Below are experts of layer 5 (counted from 0) of a mixture-of-experts language model. Rows are named router (the router's row for the expert), down (a neuron's output weights, with its number) and show model dimensions 0-127. Each number is 500 + 25 x the weight over its row's rms, rounded and kept within 0 to 999. Numbers have three digits each.
Before each expert's rows: a language model's description of what the expert responds to. This comes from a sample of Wikipedia text that the model never trained on.

# expert 36
What it handles: Pieces of Slavic, Turkic, Arabic and Eastern European names and places, like Przem-y-śl, -ski, -ov, -ić, Krasnoyars-k.
router:470501509479510488518527500500512455454494520497510487465533497516456508515460493499535467477468470505500541525518504518538539516518524487505512493503527501450481541474491505476490521496517490524478474503475533495514485501439543482530536482454496471570502535489513504476519479521520484549503478464495517447468517512474485529513506521491518502519511492532488505470442538493518529464481
down0:511478498546505494520485459476519475484453555503529510502503524481492449460508449481458498517527495477485478468470521516503482490491469529470493502485519505522480482531480488506503512497531494490493497526515518493487508470481538471510512466519500526482459455498507478462507543474485503527482533504516485483489521478459529530551510515494531478521538478587506488443495502471522501532511

# expert 6
What it handles: LaTeX math symbols and braces (\, _{, }, $$), plus chemical and enzyme name pieces and taxon suffixes like -idae, -aceae, -ase.
router:489523486519507524545507532557504479505488454499506484453496492480515515491457485522491465481509486451498505540495492538456502496506529495446524523506513463451453515463506482467492490486506487522501496495483455533510465520497532477506509512489529506498497488499504501456507516486499505482485477493512446475468491476521472534557503524486467514516539499528508478458475503513545572489475
down0:496514566492445517476497527533505526502474466501525468497505503530507502488505475478514525486503476499542454523514501520549490469466491494481538459492514475492499540505518483460531568520517516521498531495459512506468506459486564478495523538506526518517489511452515493519498522500511488493490488491489524475522514539492511507479501500546474459501492509538519494520521506519437483550494

# expert 20
What it handles: Paragraph breaks, "=" heading markers and infobox field labels or values such as °W, "- Website:", "- Binomial name", postcode and FIPS codes.
router:466500478496529498505467504478507475493476500517521526476460489467563498494460517496505485502486489502474461459507518542485504487504524501459521496492546489457463500472523490473492501493496510549470461515523533536486520502506477509495464507507503472499528436511489476514486515451541524499469480483550500491457494492503475534566527519485477499533517460534502513504451501490498550503484
down0:495476495447500503524512475494507509499485437518510477513502493470492495526476504536522485506534471529504478499515525502502493588491543516501494522465500504511518546548482487524521490505517483490449499541506490485487496517477492476507511513488519453541504481505476482550501504469516472508493476511504548533505565480524512531485465467555474519518543509547474534493505482487517474515508

# expert 22
What it handles: Common nouns for roles, groups and things right after "the", often before "of" or "was", such as team, president, driver, band.
router:489531477499531487512472468469537492483484459534502493522505527503502508511484484540483485511487454461480526502517527500510471518503555489471565512501499459539452500510574527506481503507529486536530475524513516485490449533459510502518501507512466492522528491520514447483516513495489517521465511496495499497491484513463484521503504556515508492532479464518476507467490529512528560488472
down0:487494517535467475533470531520540481522485475518502470530518460512447515481503487439478526485486466524518457508518470465503539488493528489468526498491456481490462468481489512484501508481539526495515503553501481512472471470498475499515493489565503494514492515476515533534503479505486509527461490515498539507506484546518478521545528531505494480519501484473454504514517536484529543542483

# expert 12
What it handles: Taxonomy listings and infoboxes: "- Genus:", "- Species:", "Family:", and Latin genus or species name endings such as -idae, -ensis, -us.
router:530527482473534491532497522491513490495493473522495458423512481454520507470505501496470483497515467487511527500511533500476503498510508493500522549477499456471507459469504490472475519481509521504521488485494492530503484512445522514472531575484542506495539489479477520460501513496527478471515463457496471471451477488499482485553511523475494485518518455526502504454487527511513522481466
down0:478534467555495513509523480554506480465497495501455551529481512524534457534534526490519491487500533494458454468488484525498487486455479517486487461426474521476485497509510494462527481498489523524485524499556514512523513502452502494486501485524473523537474465513524501498528517480512473536484517547492519506513484505506491458477494464504504514502498509542449511495494474499506504478468

# expert 63
What it handles: Scoring verbs and stat nouns in sports careers and game tables, such as scored, points, yards, tackles, received, touchdown.
router:444519496479520462537497519498512484499517487521512487488487560496450527465479463490491465460480482496480560480541504508491488527523490496480521489446557499571453525483480482529527503489511511475520488495533474533519472473469523480514506533506499460522528524524492487511497531507511496514458473503509525442523510500487481530515522494491518478495481516510515458477510478462504512509482
down0:501491532501514464494479483515521477504500483517516480480487522515528495481495536507512466473511471517486472502524480476527503489515497533506504488475533535517521527516483521485477496472524504475472506460439435533554562487485506455490494492506482448497497485526481491520523507541506487518493512468486502528507474479514481425452506515523527436478482492467496541524518510544485492504532

# expert 45
What it handles: Music-industry words in album and song articles and chart tables, such as album, chart, Billboard 200, Records, Pitchfork ratings.
router:475520472499507478530474498521517510488517482542485512510484511508530500523452459499512477526482502493476527449509523519473532501524531482492534468438553487513461532523525449510488499504504506556545486518540511543508505455478515461525519541504487459504518486495514481472493492507545538494477504470513524489480531481484530525501518532470479473493477505516531487485515474501499562522497
down0:499495544480492451482487526480493496509522494465484462503501489504535485524494439463484516518526491536516512490544484575480524481531521450458506499445468471479491519528517497506513520526491489523541522518525532510531479493535470511516470456468509468489537500557478481452501494507504534504507516505492499545513484497520493494471506527476520494493479514483523524540492495490513522454474

# expert 24
What it handles: Nouns naming institutions, programs or public affairs after "the" or "National", like Commission, School, Museum, Award, Congress, lawsuit.
router:515531441489542501508481471489534441485500515523496502511461587467485504480462496538485478477530475470481517504524518494499504542489533475462494506495511516516492507497577491502471505514526486500519461539464511516517503521483549502511473493522477476487506474528499464476476500491493498496463470483502487475493491472510490527507476542515481516547498476544479480488507539481513542493480
down0:527507484484500511503514514506493523524485478522487505498475507528477468524460470431505524551491468489466512478477570478559511521510525509519532457473469468475506505512511510513506556473469491553521489504500515504471489497460493531514510529526513530506442485506511459543516502509483505491494524512495511462467505519448539547535516483470505478488485485486508512503512488469506536495520

# expert 14
What it handles: Prepositions such as in, on, for, by, and media words like film, television, comedy, in sentences about releasing or producing films, albums and series.
router:476533448513515502517480449501544500477487536536499542534497466498522517486498447525474494546499467474492511452505510503521518511521499496487510521469525504535486498472531468460484515501483528504515465472512526518513483453488510503537547525456490488526510530536474491495482490506515533531489524472503524492505497467453514542522499521451500480505478455499478485487509518531558532514480
down0:502543467521483541483479498490506517504488491498439484502493477481528492530508467472523486543517514519536507484443486508479481489510486565523508511478497448539479488483499470501506514484443532491538513518520512470499505494512468489495457519472449543498471511533496521510483542519517525485568520464499493495509524518493491529522509523524494528482478494498506525488564531500545488518495

# expert 18
What it handles: Inner pieces of German, Scandinavian and Dutch surnames and place names, like Rasm-uss-en, -berg, -stein, -mann, -bach.
router:483500523479507487509481468492525456513535535538519511439512495491511476494501476512485468495494489500435508518534479522475559522550482463473508481502540499503496532499494493482490513477508498501542492505494505516543469498438538482538498492483488503494489523519499508489500467461505485481503467507522492454480514459525488529506545534488532495512504439525486497423479530487483492487471
down0:532476514517487515474494469509495486481492516489543480538466511531505548504473528507494516514512489492521517543506485503523502514490570479497508542516495505493485453552517470481496493515483464538478459489479481492451507483498522511492518486483507461513522454555548474496474533517507532507495498520520514538488505531449540493516489515515464494521507529502437516489523462541490481479460